{
  "n_layer": 14,
  "d_model": 128,
  "n_experts": 80,
  "experts_per_token": 3,
  "d_expert": 64,
  "d_shared_expert": 0,
  "activation": "quick_gelu",
  "moe_layers": [2, 3, 4, 5, 6, 7, 8, 9, 10, 11, 12, 13],
  "router_score": "softmax",
  "normalize_top_k": true,
  "routed_scale": 1.5,
  "balance_loss": 0.0142,
  "balance_bias": false,
  "router_z_loss": 0.001,
  "router_bias": true,
  "init_std_router": 0.00691,
  "lr_router": 0.00136,
  "n_head": 2,
  "n_kv_head": 2,
  "head_dim": 64,
  "vocab_size": 10764,
  "norm": "rmsnorm",
  "norm_place": "pre",
  "norm_eps": 1e-06,
  "positions": "rope",
  "rope_base": 10000.0,
  "rope_fraction": 1.0,
  "qk_norm": false,
  "attn_scale": 0.125,
  "tie_embeddings": false,
  "parallel_block": false,
  "init": "trunc",
  "init_std_qkv": 0.027,
  "init_std_o": 0.027,
  "init_std_up": 0.027,
  "init_std_down": 0.0,
  "optimizer": "soap_variant",
  "lr": 0.00592,
  "beta1": 0.95,
  "beta2": 0.98,
  "weight_decay": 0.026,
  "lr_head": 0.0113,
  "grad_clip": 2.0,
  "warmup_steps": 200,
  "schedule": "cos",
  "final_lr_fraction": 0.1,
  "batch_tokens": 131072,
  "seq_len": 1024,
  "doc_mask": true,
  "train_tokens": 776300000,
  "steps": 5923,
  "dataset": "wikipedia_en"
}
Below are experts of layer 2 (counted from 0) of a mixture-of-experts language model. Rows are named router (the router's row for the expert), up (a neuron's input weights, with its number) and show model dimensions 0-63. Each number is 500 + 25 x the weight over its row's rms, rounded and kept within 0 to 999. Numbers have three digits each.
Before each expert's rows: "comes after" lists some tokens at least twice as common just before its tokens as in all text; "gets" lists some tokens that make up at least twice as much of what it gets as of all text. This comes from a sample of Wikipedia text that the model never trained on. Tokens count by the router's weight.

# expert 78
comes after: ".\n\n", " |\n\n", " |\n", "\n\n", ")\n\n", ").\n\n"
gets: "\n", "==", "===", " |\n", ")\n", ".\n\n"
router:470505510530540524524510558462507484525518571519518528510490499505487490496485539519514477507512533523468451532532539521492487529541521562490509520487511499546495532513508499530535520519500511
up0:470549464499518514537505480493495465468513511510531533482499513489498484515527494485501505497469497554535498462496546516534471472507478502516536501488505447495568531481531468483503541533559535
up1:513506533488514484506510522496522502527486484538519483495502467468466474508484482505489457505489529487520516445504508480442483522513491477472506520485569480545533536489474500544495485496514502
up2:522473521523503532519513494517532451515486508480503503506495467457487532491501505471494488492465479484489468506501523489530519503549491540483503531478489496559506512521512524495528490552567508
up3:545501470526501481488534552498491498471556487530510503519557489500521496480494510521482488477527497501460458487561509478551517509508498494517459524519523515487509546540487528512546511467524546
up4:468509480504535484484488497515505466524454493529523538534544476501473550515478521479452525506507494508494472507532526478528475535516483511455491478529540476521485469547505504491486484469538519
up5:497501510489472510501519495509468441530466505496510427507493518461508478492489502510524540501474528535502500493491505498504490473507493509557450489440478462510527467530543493489499490507533481
up6:488471497493516489458496551480523481466541476519542475494509425502511542542466525504530466483512513507474507509486493500481509507495508512485515510522468471491430544514518526499500538476520511
up7:552542456511447545513500539501503484519533515526496499473504494500470520503484488494500471490526538485475521489491506485526499531484522512483491537471544521480505489511527516518497494546529495
up8:480480500545475497515501540525493464508515538519511518499516478477519482492518542511526505507573562494519506540476497531482497477527520510513491467469537518498513542502484519484508512514539461
up9:459510535492482524499487463510451520497513473527533526472483485495518511535478494518507465515485533497539499501503505501501477530478461486515498510468486479546473524520486521523520491539550522

# expert 57
comes after: "1", "2", "9", "8", " late", " mid"
gets: "9", "0", "8", "7", "6", "5"
router:503491502514475507514464514495475474494532502506527486555493497510494503475535523485468483502484478538491486513494513539515485493522493522477475502507511500514457564507523500502502460482510511
up0:494501490523461512536481522503514507505510505496541466496478475533500513519504509516495489505503443498506482492484506495544496453508507482488469452510482515473502542537525460467489478494539461
up1:496512494508536513510465504510485493487513502460510517511513537537514495446503529458481521545514583533509498515541489495492510544508509532465456502502524489509463521466504534483457488543567501
up2:504526512502484555504464538523449505467445502518524512538504505524487525522474493554530496514519492503481511524525496475538501522444524545466520509499486549496478532497526518483503487476507504
up3:502530480479541457501458489493463473466491479503507515460498493488511495486524514521484516531510428479478435500505507534510457475539486543499484513496500532498570489517464508492516517507502527
up4:487522498472522524521518466531472487474486501498511504520502467483499492491502446463492498528502525471576522477495486512465485437489499520479467484512488511531492534539491482509511526472438469
up5:486540516505524546504498538534498489517513503503539501503527499502484453488494486497530501472483491558477517485529523517521489489503517513480488520508523492529501527492471536524494573492509491
up6:518495509521521478520540512527482499495462574499463490524465459498533465480516514482495452514492516492500518505512461482529497504484515521470506487568547509485429484518503440505510511459515472
up7:511466491497501449502504468527483471512510490495521484508530481509456508562484542527528500532483512507501542574477494512491525499522486480460500458541509506562490477475546515502459530536517476
up8:517525512513505515549503524500497509516483474480528498522504433504447474540513471498462482486505466510501510522487539514544522504533514521456470546498512532514512464501515500495534475515532518
up9:533513512522464545476502523538499471464474490526524443483500492494543483524521493536521503560532481500522523508497502483510454521484530511501513520476478505503521529475545475527509497481551492

# expert 12
comes after: "9", "1", " ", "8", "2", "."
gets: "8", "9", "7", "6", "BA"
router:498512462490530544511516503495485451504497543487525493528493515484496478489506579535536489489511479513553467573503550497487515539534520505487469502493503529517451542504546490506513454528481505
up0:477489455505472511533516508527473544515501505549490462486461495517493530488522480512506508518469527461499537466509490490485516511458496497438478492528492493522536442468496525498509480513528469
up1:513515521528546527489528450502545496485530458502556504473484496468446486471491478548487497468512504477504463489477534523509500487505502494464494500492498446481474513514509456475498490479428481
up2:437518506480517451516549554515522501489477481512489540507472526501468471530545522461487541510468455506483471507467512448495505522484542485516541481525525502486470520538517488510471500503521458
up3:497540544465515505475470493541466524519535532462497522501510453502506540493547486512508491537482504509494494481492510475528506526507481495479490487524484533452446484483524485532517507528469499
up4:494437498498453517500509511521493532539480483504511480480493476477525492506471479533470506528530485480482497481490504496496516507491544478485505492526471496490527468483528563464467547466494493
up5:487465497476494499456556482478498473511520507473499490508486493497481513485514500518488492486446472471541500500474497553521524473534499489479536534480464529491476540491520482470499476501528522
up6:485517484462483512507506488496498534478504475472525526522484424518500480488474453470523449470476486515499490495528508524493517548498539468502443507511490491510490491505513516479511543481480475
up7:499548539498479500534543500520511478545462510488505521449503485526502521521499498517563463515482480514515513468505522491559514483492480448515516499512483531505474515484471509494512511506497487
up8:536452501489486491501448523505459472508462447514512484488460449460503502523503520549486485500461467504499484506473464484497474513464492488490507498502530514491492536497507493539493477448458523
up9:505486507524508499510545466522484515532517536529514509485477502525531514495520515488522463479499484491505472486497485549498526477528514457494506492500491495503463505473530494471465470546536476

# expert 2
comes after: "0", ")", "3", "4", "6", "5"
gets: " |", ";", " and", ");", " —;", "%;"
router:488509477482500483522487526480469502550509484560540488560495549493480468494450517542548475532518466495499467522502482517476506516508520468489499507518489507523498517520551477511516490502520491
up0:509524495510476490474503482542512499473521473545468481526484489520508493514516502558492492592510483470492531541529471528471507547498515473492495527502522483492495520479501482482508533451458497
up1:472471510462548505512491507461449486473478493488545507503519533514498510543491528464517537480477530511510521533479519525480509493530501477482509524505499486519511525533556489493429513495501461
up2:497501484512469498503497475506510521506540505484506512515541516503505484491488507538559482533489482497512490489489527537536478530530510495483459455506529490470504532468502430554524494501477459
up3:535530490503520475511513487499479503529477525465529500528525531485506512466510496539501502515497524479478502523491489453454474485558457509491513458482462557526457476508501521464530501525523503
up4:464519524436523516494502535477498523479493471491534511489458527519481571456528520529493499519536489487542519532456523507466528472487527493503464490485496499514515472554512513479485495518533450
up5:503463489524477472493518461484477535519480498525524522515499545531534508484527491509505506525519475506519490501527527516495515531480484513490486515511508471503501475501506513465488503450491549
up6:499489550464470509482523532522528492492510542530517521497490465528442497473507518482534545518499495476515501499517483505495454527531518471447491503499522524510507514481527524512532518583524499
up7:459510502503532472527504512465522469538483472511528520495519514494512494480495493487483530510459491518497517531498559514467496490493489508539470488512503489560461461500479505494490547505529487
up8:493519450490545476480482516500565486508471495522488542522528475470511479528488518487486492518492495459513536484475505479483503525496496500498493496533463532504539526561495455515497501504525531
up9:482524507508502490466548463447475508525474471542509516545475459492516491511462516512499458485494555455504502496507500474524526468517507528501502514527506495519471484460532496512470511499446518

# expert 3
comes after: " of", " in", " to", " at", " on", " for"
gets: " the", " The", "The", " of", "'s", "the"
router:488497457519536538500474506485507477528501531522517529507460543502451481486488528487485498520509502523505465516533523483471493505535473504481486505491510484513503534486526485539505489478500493
up0:510514545511517522516505509495500461486518474463490507539450544528464503531497512467472476478495512520493497510520469495498483496493469505503476491531527488526493539465520484483486532487485452
up1:465497503469500490493535502494527514501519521493527529514495476539480484467506515504473524486519492503464531479513509491533500504520521485488491500530546500497452553518492444487485489526469475
up2:527504512499532521503496475495486492481492470529511506545487523548496504521521527541521500451527469469519502519524479463484487527488462493509505509502473536539504501480524499508460502510497490
up3:514511448493508541532497542518562476491532499482531492483515470480487488485467482503484470508507526481521466512490516459499504503544497487514542480504513541513533532532540501451490464520496504
up4:452493494467526480483511495507469492456480512489478494488464482556484477469501518510524512500468477509487485510504527529453540493500457490492504500508503480515520573475510495519498496505529482
up5:463526531504510507512513511500512501492453473486511510471468518486497435475436519486519528493538513500465499457474492492498457516505482505511491485523534500543486475517514477479502470525507499
up6:476506516489533497520532515530555477512491499563478511492537495503541475509502519434489504529528498535499458505513508472475478491506510509474495495486519489511488522454531483493474548528491525
up7:528544474521498515496511517504528468529502492507529498472504525504454536482536489522497558512522495465477488493510479525486506479487504500486491513477529497501473471517481473531530501474502481
up8:515518515487533496497536469457490489497496486505500493477464509503482476478508495502517467522485530532487445517483477473473532454482473536489480509469494515462524531461554488508480491470488528
up9:495525519478467530499534509474514476504496505500464510483432524496504455428473537499486521469499506539483478489462490475522467467523487493495482544476517492503503502507502454511498504491518485

# expert 22
comes after: "3", "9", "4", "2", "5", "8"
gets: "7", "6", "5", "0", "3", "8"
router:487580513512539524512470515495500449510505515520515510513493498434482463494480525501451489480536478518542484552493543482447521503550474527477483505482501475501464526513533483503508492510477491
up0:503503568515563492493448497485522461518502524512548512504456514507512493507484453480514491480488435493490520442489476528489486520505503532491513510508496526515503481513523545473525524505480442
up1:513547515484490502523523483530495437514505490506508498489484491477520523510504504539476524541518513494509471497472515459506533494522494555460469525479531483502468474494505502511529524527510470
up2:497515479502519544486506505514530504507508513522491513509511476517453466504456469497468528501479446503523500471487504485445505488504512481503517536540480473448465525499492455523522499519457477
up3:511504468477542526482450469510501465452463496482546480485454532500482446507507535527515496524496540540492514505501524481517512568520494490504512476485498515480510496544477486514534496525565501
up4:464492477500508556514520495479422499521517503519477530470511480515482468493521493478467551497475456518508498525500502472475509466523450475539494483527488456528473484460494478529462508496498471
up5:503543492530514511449480486512518499479485486490487516544522468493454484452490505525473483504566497501510518502526506507539550527483488480499491511478479519474528504509523533522538521497483508
up6:478513505550532484481460526492505493523495532463477538472463499486487458491489510475505466472522540511515453442502466512490532544529480479488530495498537502501507488487478525515530505490522478
up7:512513522547507534490522501552515461519458484558509499531474527517480552537473517549495477530522509491515483492507498472529516522486508475536533551480482501496529487499469486513484497536498495
up8:500479512498477497507494490542492473463534494484516481514498454496515499514546525532503484506487474447505458490475474519458478431515468487474534511534483483524516552469512483526509480495525479
up9:468465512489504518485519478497539513535533459523537479499479509514495483456494455520545464499504511476508517499496466504473505537515484519502524455544504522512503462510516510505473517483581453

# expert 11
comes after: "-", " the", ":", " of", " and", "|"
gets: " H", " E", " O", " R", " Al", " Sh"
router:472500494532478582492483497469480513527494506527512517521492528505458487466465510492503465498510480524495482509513531536469516535511486506470509529561471444524485517497524498542508532530486558
up0:477523489481508537487494463500511492552521492489489489537512472532535549485504549523510484507520551520502532462541454517474493488481516550503543506526500522515470495564513502511518524490483492
up1:468501497542541494501502537507480525489511458565474512494464515481523488531501490484526473497493544520486515448496509485479519531505494498496528538485524514478498513490499499527513471506483548
up2:510491496538500487493505465465512460483544560479515525534477482438542519463482473515521502480495450500535477542524478535532465518484493515517472498525461503476552542468487524513530493529494530
up3:441531475513525490478502474480508525543488534523523478473484520534517509527447486487486492480535516452502535502493486553527519485459497475522481514536477498487527556491496478469519461486510518
up4:514506460496528563481530493509501517507500464491506482528499512511526477496508466492513478493492496514523517490516464479545488559506488468499527504467519534476502507494525509535553481501488539
up5:484489534556463499460502495492518525491488454467507498516483528469504475487464484470501477495527531483481460542495512489525508495504488507483503492495524526468521489499557457501487490523486505
up6:497499536508523542527471474449511495491514489513459527485495492484516499475487486520512479503528468521490470553509494511512492522491460486525478523488506487445519529500482472505535497516488483
up7:513449518486512497514532516489492493480511483498494500549486491481550518478489502475526456495535500505488505520506497502454479502473480552463561518534520550526486522544526551458488532540517509
up8:512492486517507491475521469510551468471554477519467547525497498528533499465460520497465471510496521522474457513478530472492499515503492556526513539543498511498509518484517502480517519490468515
up9:495518499553476509456484491504465509503490500543466502520494545465486443519496504467514502486503525491546511469513456539510447533517535483494522536485533515536487484466514474526505510495484540

# expert 39
comes after: ".", " in", " of", " for", " with", " and"
gets: "'s", " his", " her", " their", " who", "'"
router:482501502497473492523526506477483477517520568538549496541483509518458489481478508490522493532543466540485513523499488483478499500513501513501496523460498510517484519494514467532521433501463526
up0:486524501460514507468526482513492494522543495488501544510475469515506463505497458495484546563511509466498494516470490511531493521494496489490503471495510514515443549548470513533504479523506477
up1:477502443517503492503532527497479507502475509499539474504530483499477538476545520494510475494520512528539546495519521465514487439490527503486486487502495494538492487542500494514469468493522534
up2:472487474504523466506446492474497510523502503504519527520485501526493436467540462473477495477516499505514520486487463484523518491497496471491518526499583515513473503500501479514521489474454499
up3:463490475500480487554495493471494519529543539489505502524497542520542499459486526518485512486509534511517487520487508507524510507490512447531435505506493540512543510462448505519524480498487498
up4:525516460511524463527471515489502491478480527479522481511456535535503478487456496476556447486525531484450516491503500492482550543517488452531489524537502506501512493470503465497506472486486492
up5:473506461529515460530550467559495455483493516504494525499461498479517481515532494497450486500504501531488522494499481482506469485519506504496548493471485552559530474534539487499507491537519522
up6:525491487541501456530511498487481528528445516517482469528517523499535513486500498505523491497514478525487529469481519526471537487541490516526487520488507524492469509466470464492521513451455540
up7:477499466455497469547546466512468492497476491502545519521519508454466497430482488524481520497502491490513502542495480501473467535507469501510512524496538500510512482478528534554535508500486482
up8:518518511536508513512527482530503487487509495478496520512482491525515455482488495477529503492497512533489507502530500492475457517476485494431496505505562555521483476523526484487499535518491499
up9:501472494490504478499495488484527496522555498459530478514497471521458484463531545489508503482453497500461495503527526466507525483537452489449488466470518520527484477500498531555510469507485476

# expert 69
comes after: "2", "0", " ", "1", "–", "5"
gets: "0", "5", " on", "ong", " million", "ec"
router:485499500506493491529517547497473491520535476555528503521454513517468502473515535547474466506532471545506498533497505491479508502550512547483488496511485488509470530510542486510513504526479500
up0:499475491506545521532453493522482511492535473538500528508523496513536522534502530500515510496527502522486520518492540544504504483511549523486504504511472567530510506514541502508469468494514485
up1:503469520495509489525498513468470513487546473539510492549496474537511499498494493483512533547510516474505510504525514534508517498529518517503524508426524494481495513500474512514517465506494493
up2:484479515493533489478543487497497454496527471493491467489478495507507516512518506537482511459552482509531524528456510541491501472524532473503531495512479514523487512492503480545506503499500488
up3:493533512512506483518466512475493467507503499518483493541506545473494516467506488498531517507516528545500462518449473487485534488526483530503548479472511461451514543433518540512494510528513540
up4:477473522487490474485480507519493502475544483550505508552508507520494515545479523487502493490481467506463527547509512517513483502493527504545507516466462518528455494571484507535492513501502496
up5:468488510490496477489497502500466513506493492468537496499486476479498523506507527480488471525520568518506508532524498491530547528481494537492518494543491496457492489492531486506481514558481439
up6:491520524486462499513536525464508523546546476557459472504482475529511521456487515497489517523472494510494511489477527478507520475554514507516497467511528477508471510470493481472483528489542462
up7:499507496492480519543479488550497527461520495558515512488459533460548545505499535528502518527504503479518502483449528536530482496549504517513479513466494555494500512480530547501496481546529519
up8:510502506509465500529510526533514522520563470530475501529509505520495515490566472483455481490564453546515518506501469470448522460519515530504519498506489491510493495475493503572530485448499472
up9:490527501517498536511486528534511533455502497502518531509468500538517532475497510556491495530544525547482502500495523462566471505545498514495504550483497531502491535500484493512517467485529505

# expert 19
comes after: ",", ")", "s", "),", "\"", " /"
gets: " and", " or", " which", " but", " &", " |"
router:509511493549518496518487509487462482505503483560511514492465533501470495491479552548508469513505498510506470527495533523467513496509507537487473503492483517504492509512524468494516479483483517
up0:528551511497519480524513501513452517500470514509484489463460505512458520495500515510499515476511526482498464515539505501502472503495511494493477538481525543516487503491515507529532520533458515
up1:450535502520539446474500519460522516506517521509506452498505515527483465556512532509529478509484507543473513512426518531464457474517488491507464479484513485471531524479507501485480537528509526
up2:538510500485465505484478480460472495532519506522457515478503554511469541481521492503489537517501521464509450479480472493467521509483527532481470483480501439540475533505465495490505517476527507
up3:511450511524496491551511497509516476489531536553469489476467466498454451501489538495472503523477518492454453509495508494486528507501491481496483479512458493483523495544495501513492483504509473
up4:477494515517541473522528474480437507472493536472518487490500489501497489482509542494505518512521463501474477524553508516534506512505502498538497523531520460515550465503517476491481515476482490
up5:526513505525512461478501478524508488504488525552492464499520504524500512497521543482505466490537492475548470486467501476411522526513512506509485504490528502484531461504535496502523516514511483
up6:501487558537489484490476540456468477523484461517478457473442501524508560513488542470473496485514508474514506521489498483466508509507464476523516474457507512468475529470495489470496540516496511
up7:507556492488539500523518525479504499541505465550490454475514511506518502575489493499505516522516488527471482510457500479483488469494471529505484468488506504514520508488537506506497479500478529
up8:476465504541456484557498524481471514472519496507571555474512508507467528525498476527447519523509492486506499525449532490468492495509492479545467513510533509526493498525508544501452504521478508
up9:498501472504443503485504527510538506522467486507485479495460476534539493489552479525545492494477468498492484525504488533495543503511478537460532479508477512503490492545525522480529484504501485

# expert 79
comes after: " |", "-", " a", "5", "|", " MPC"
gets: "%", "°", "′", " km", " $", " Total"
router:475477525510551504503515550484480479515495495509522481499492528510497474472466519516517489520534510509524512545523508483492513519527514491481504491472486527546496527560507485499532479499480545
up0:447499465512463524456476505526501492520490507509518505449498561533511533498513479500556553524541503509520490456484522500517502497518502465471493478494551505489459520487458454510494483481499516
up1:512476475496488485510529523470504553484510465453531477520486491523459532521528523533556473497514507498508500557496512505504551474535506510487502507515544524484516525508495504467506500510499512
up2:517484466467484522514492511497486532507519435496500500514485499515498464491488452495529493508505495463496547531527581503511465471522487466482477539487465551479471490554499486474522480517520546
up3:475469500531514520514534499501523493512509478512452506524483496546466571517481513482517493509522493482499526521520515520470493450507543434481489493510497488528515521516499486462504516530529495
up4:500506503565472492528544510450497455500478512501499512493490515505513528455496505506490448503480526508532495495553484479499513490489497521507507489495465485535519475525485499471480499520456519
up5:521511506464486509521520505462502505515512477487529485474481516492499529513484526500461519502495451446496453523501523483473523495523431484485549483477466513484518529509467520504500492506512460
up6:519483496490499454515491483472504463529447424510513495511512507516459461521506522516507476505493510517507536515494527424498510507503501480439505513473501527496465479497542515497520502476467491
up7:490495466484490461487488497502476479504484486502510464515497526494485447510496499514494497508465502505473497502529546436498529497541476466534494482508510477539501474511511521515558482521505475
up8:516472474491485485534481543487487466508494485482524483502492488505540486455503505503485473485521503496488523463543509479489518531485551504555508502525492504543490515526468509524515501504498534
up9:498503472499502530504457501496550487519490510538450526522490526486497502482517497504480514507459469510484522563498494502518487468536487450484490517474501539508473509529506545503508459467509525

# expert 32
comes after: "0", "1", "9", "2", "8", "3"
gets: "2", "0", "4", "3", "1", "5"
router:491539505510513540503490541486471451516523488535527504518473506453476479483491521500474484495550505514492493511506529496424538518518511545472449501540482458511479526505532493496503514523476526
up0:462528497496507479495458523490535507524490449513528480499510461521499478539506564494485517534544495526506464493496520501496537522501497524450519485504519498522523523504470498521507484493460530
up1:492481515511519462545538463517469499492511531511518508463512516503517559525513540530505512508488488525505481472489539522512462508514502483477487469549453502502529553525508498490479490539548532
up2:497512446486445499459493485511486492505503528481511484521531489489478490461488521510468488534458500490464507546495490526465489460533495484481501485446506509500482492496553488519441469522517509
up3:503459529497542492519485503517525506475494488514541495462465480493507551494479514524494516559540507465535470499543491580457472517505514504470471512538513496509507501509481459521534513506511497
up4:446475517482525547512491503523493494562501506536488514516518517529475497478461487502489495498534504500487502505451483501484438506516542544470434488503468521498511478471528458480491497480489517
up5:474502529497477514489515501426517483565476490492535529530489498522431553526528521512496510518525511512493487518497491544483539480492478483528522523501472491491519462527482514499489480500485488
up6:504527517476514452540517500515474477493531536482522481492515477498438488505509468465550518547495516499559517478456494507534499530529483503498462486494521466533509503532510507515511485465525496
up7:488505494495493473500530499510490499502536504513506490497463510495476524478493520470493485499495541425547506476469475498515499489484494490516553495512491503553522480529503470540481490433496506
up8:482474490468501497510524459471505492510448451510515508518493490511484508483521460496487491524523494484569518456464523499443504454527523545490491501525498497520507498550480483490526516467471505
up9:449477512504494519510529469505508519542477457495495509522502480468472483512481524495530505570488511545525487489501501505514520478471487508513502548477504497510500490515489513469543485480519475

# expert 67
comes after: " ", "0", "–", " (", "^{", "_{"
gets: "2", "1", "3", " are", "n", "um"
router:469491494516496539520484520489475506524526505524538491506483517482494491455517527530473488495489489505509481544508518497469485581532474526449503509533499472527483520511530485514522480497458523
up0:433488540512512480482482489493548522502501476467511489505498502499506514461491490516503469507544486511498485524496525503464483522558523489506471512481491487484467502470473502501483486436498500
up1:481507542507535527485482503546503489528502495530516473530494444507475480539522500509447482519542501472518487522482500497462464526454478498506524520476477460506494500498516521507483451491485515
up2:498502518546467503493477538502519524499523549496503474477474504496497532519483497533484455487499472456471488477543500487517504516478517480471456432524538507538493530503533503511481478506507520
up3:497518500505491545447507522483470517499460466481482486524504471500470480470533526503474509502513507520502490462526513474515509510505481503468545509535523514492503555500521490466492479502522513
up4:459506525493520493494455473532521511496503518475492519509501495510447493483503502488506508496489523516489470539496521486439516508491482544481497470557493481476478515507477484506515498502469471
up5:512510488504502500507535541460465510497474471550487506531512511495612511514482497479507498510492532505525504482506524480508504507533515529493527470512493509528466482476490475521513490508475476
up6:474485481516535462508494472490534520520474516521521518488475520471495526506498502483428545474466499509503496500489531529494480489504528515499554498500497493483455520473530514561520516503475498
up7:527527499497520496488467496549509498541472525510556502511498449476533446467499495461464489487487486501510507494518505484484489545540479524471535525562504527509522536489488516513542534473492502
up8:493467511535489529517505494471488505514526490488501506489489477494485484472527487509484532464522537525447514496498474521493492504494487511414481482503456467479488499526559476454477492472453471
up9:452523467502457488554496504486530522506452497521527530474455524475490494527501500544478498485504562473506498456497514506471478529507505474476470507545494509539523498500490534455491566494488519

# expert 28
comes after: " the", " is", " as", " a", " with", " of"
gets: " a", " an", " first", " one", " only", " this"
router:485511507465498483535515518509475498502519495497523517501476534505460488479477514507487500506575459520502490577523529478455522497542494484505505494534500509539493514485507487525548472490459537
up0:497476532444482492464475536547460497503539514480474465521531434495475499477461502490490520514529496471500488538517510501475466480516521498487523514490509504528466556471511523528529525473462490
up1:515491498520501505497479509535445519464449489501442520510499499530491518519530526469486525482506482520475492539474495510475545528477492497492499493531464467493489550505483444500526510501487544
up2:524517447483513486519536515491543501539504491486544509539455485477524485486465499462492464476488481532532539505522523438517499468507517520470530482525464512516504466510507519541551535493489524
up3:558475444510508482516494521551536512497519524514535492555493500475482488494459512502477518511514553474547481528488518473516491488483496487533540499508493490503534500447527458523566525485444504
up4:489508512495482458525484471474509481505450493483522493503463504464472475512479506459459526490508440510474499496480486477470527517518468503519458456490460460525527504497508532501537537507525475
up5:445498481502474522503500515482464498523527487527493528495491526480504530522459493475491499514501465524467515502515503534513475429485491452507476511526491536497492490525500506544498476487530471
up6:498527503481508485574525489476512480465546480482510500491486500528489498489486469533505501521529485445481508524484532531499505530508513468532559464510541542548523512503510495503496521522477541
up7:475536521475503496540511503512473504522519541476493490516520543497515490495494485457505502489458445526504485537504495473526509495496476501506457456476453499519503491487496483532469490521514501
up8:518504466510493523505503478516476496476515491543489530511516479531537509467505452500483482497488530514446514542493501516484562539453467475520537517520489514559490540511501495519547522512482478
up9:512527460473479520503511525464464517464504505498486495525460484512462487520504461514481484495506516484494504505471501463537488462484516461515524554531494470521438479486498449503507500468437556

# expert 47
comes after: " of", " in", ".", " to", " for", " on"
gets: " the", " The", " a", "'s", "The", " an"
router:497494450496487513556501511469498492511528520520506516512495520517426504482484528505490506545511493517475478539520540483477491494518476527495499491499518469542510520488513490535511498502456490
up0:513502507491496487505506523506426463515499502458543512535478548514499470506501557505533488518497516512487525503454491457544520509531487502538478493512532485451528488516501509531476544518485454
up1:487476526500492508512498486516478503535470540500500550559527490484521515496510496514498541551505510483482457514496529506503494508511467495548478466522478493469482456476499470501511496447497539
up2:462517488470516491522479515454539468509493522497493504495504529539476510482456454506540542539496478446503491520503518457516539488524550510495504499530493535497521530486522511513493519493477505
up3:464547476461471533524494508484512547520551526472478503505508537548536483498538536518538534470515431482472476504513488513490448445524505518538483520522510481492483547497490488507524492459494529
up4:490519519534467478501525471494483480503488451528525482538516503556513509535536502518514487492525488497509491516477495491506493547501501499452481522499516520452548500511492530517497455474483488
up5:473516466506506502463471486493469536454479509478498517474547513468472529464543507556513516549479543505486502488495506542493461520536553487518504517513485506529511485493477481498530483482497491
up6:479518495521521525443515483523563471544417466545519463495522558512462487520490505477503522532507473478496497485489520447496519522517526502485480479487515484518504474525512473457500491450508488
up7:548501489524490506507499472474486524540471447480507512500524504496516525500512490519513550497510497491510470479483436471480447475509476526466486478486474536511452498452533473494514495544506552
up8:499516548450504481532466507500477496493484474496485510499534478497539517503519476506467495457475518479545508509478513518543525503510490517524487514460492489493435477511531521483483493487546525
up9:501486475480497534478547492473493478544505479510525504496523526508543526502526501506446520527527483512461483543499515483492527500547484467546493485501500507478519520474510536507546477488513493

# expert 34
comes after: "\n", ")\n", "|", ".\n", " |\n", "==\n"
gets: "-", " -", " –", " ", "–", "="
router:479498480535503593537467531493485500524507488513513453526494506520505494482515513511467491516510489520492475535568503519471503509520453470496494497484487474511479536503512490498527481484501533
up0:497499479534532500514492486537471506477514508538503516507521509480540538486487511534428548537492504524465465505490558507479534461485515469505495535455495477466462490500532517535507480500496500
up1:450497483471478508526522515531489530505537469467501474483457511516519541510502524521505549475506486556478477494488482477483538501497550471478497496462481488564492517512492494543481515503516465
up2:505553465518482492468503531498488506536492530503524470513485481472513498488503493526455484544476516478523488504456512520476465511518500482440456483436481519523487486509460515465485489499492515
up3:474498443534498541500471505525513509493488484475481503496507506539503489528495506466509522531524524534518523516499481518490523536532536475516544534471493519544539541456511489460534490503499540
up4:535507507473452515503507553510526478523465488493499476505496458504480514477468512523502499527463494500473473524509460506515526515462555509452531482562514479485482504525500477520517513533525531
up5:541528460480505528554507496489489505562475529502518469490519493446502540476531494490512501530466476501497512537534509512466481504499537454525473493455485511501506538478528506470500467469520512
up6:473493522506529447489491512523465495519506459517464508517482485518495497517502499515499508476495521556445522516494524503500462472521497516495484473474490471481426508499512485526485492520479484
up7:497493557489459485463494511523507459524503476480498505517469508521469522516478516468472513503474494558482484459502490480528505529488484518466513476488520503519476563507463446503468536506521514
up8:529503539512533533481498497532518477541497517535503480493551462511477481530515522512507487523485488519472528549493471525459494480501442514499514466457471480501479515497545493478502514487563472
up9:503501482506490470515517500509536485485484532508502475534546504486520509481518496492510451483506524559502498546492469511499493530534506520487485474469513529510483537421490483513516499493499492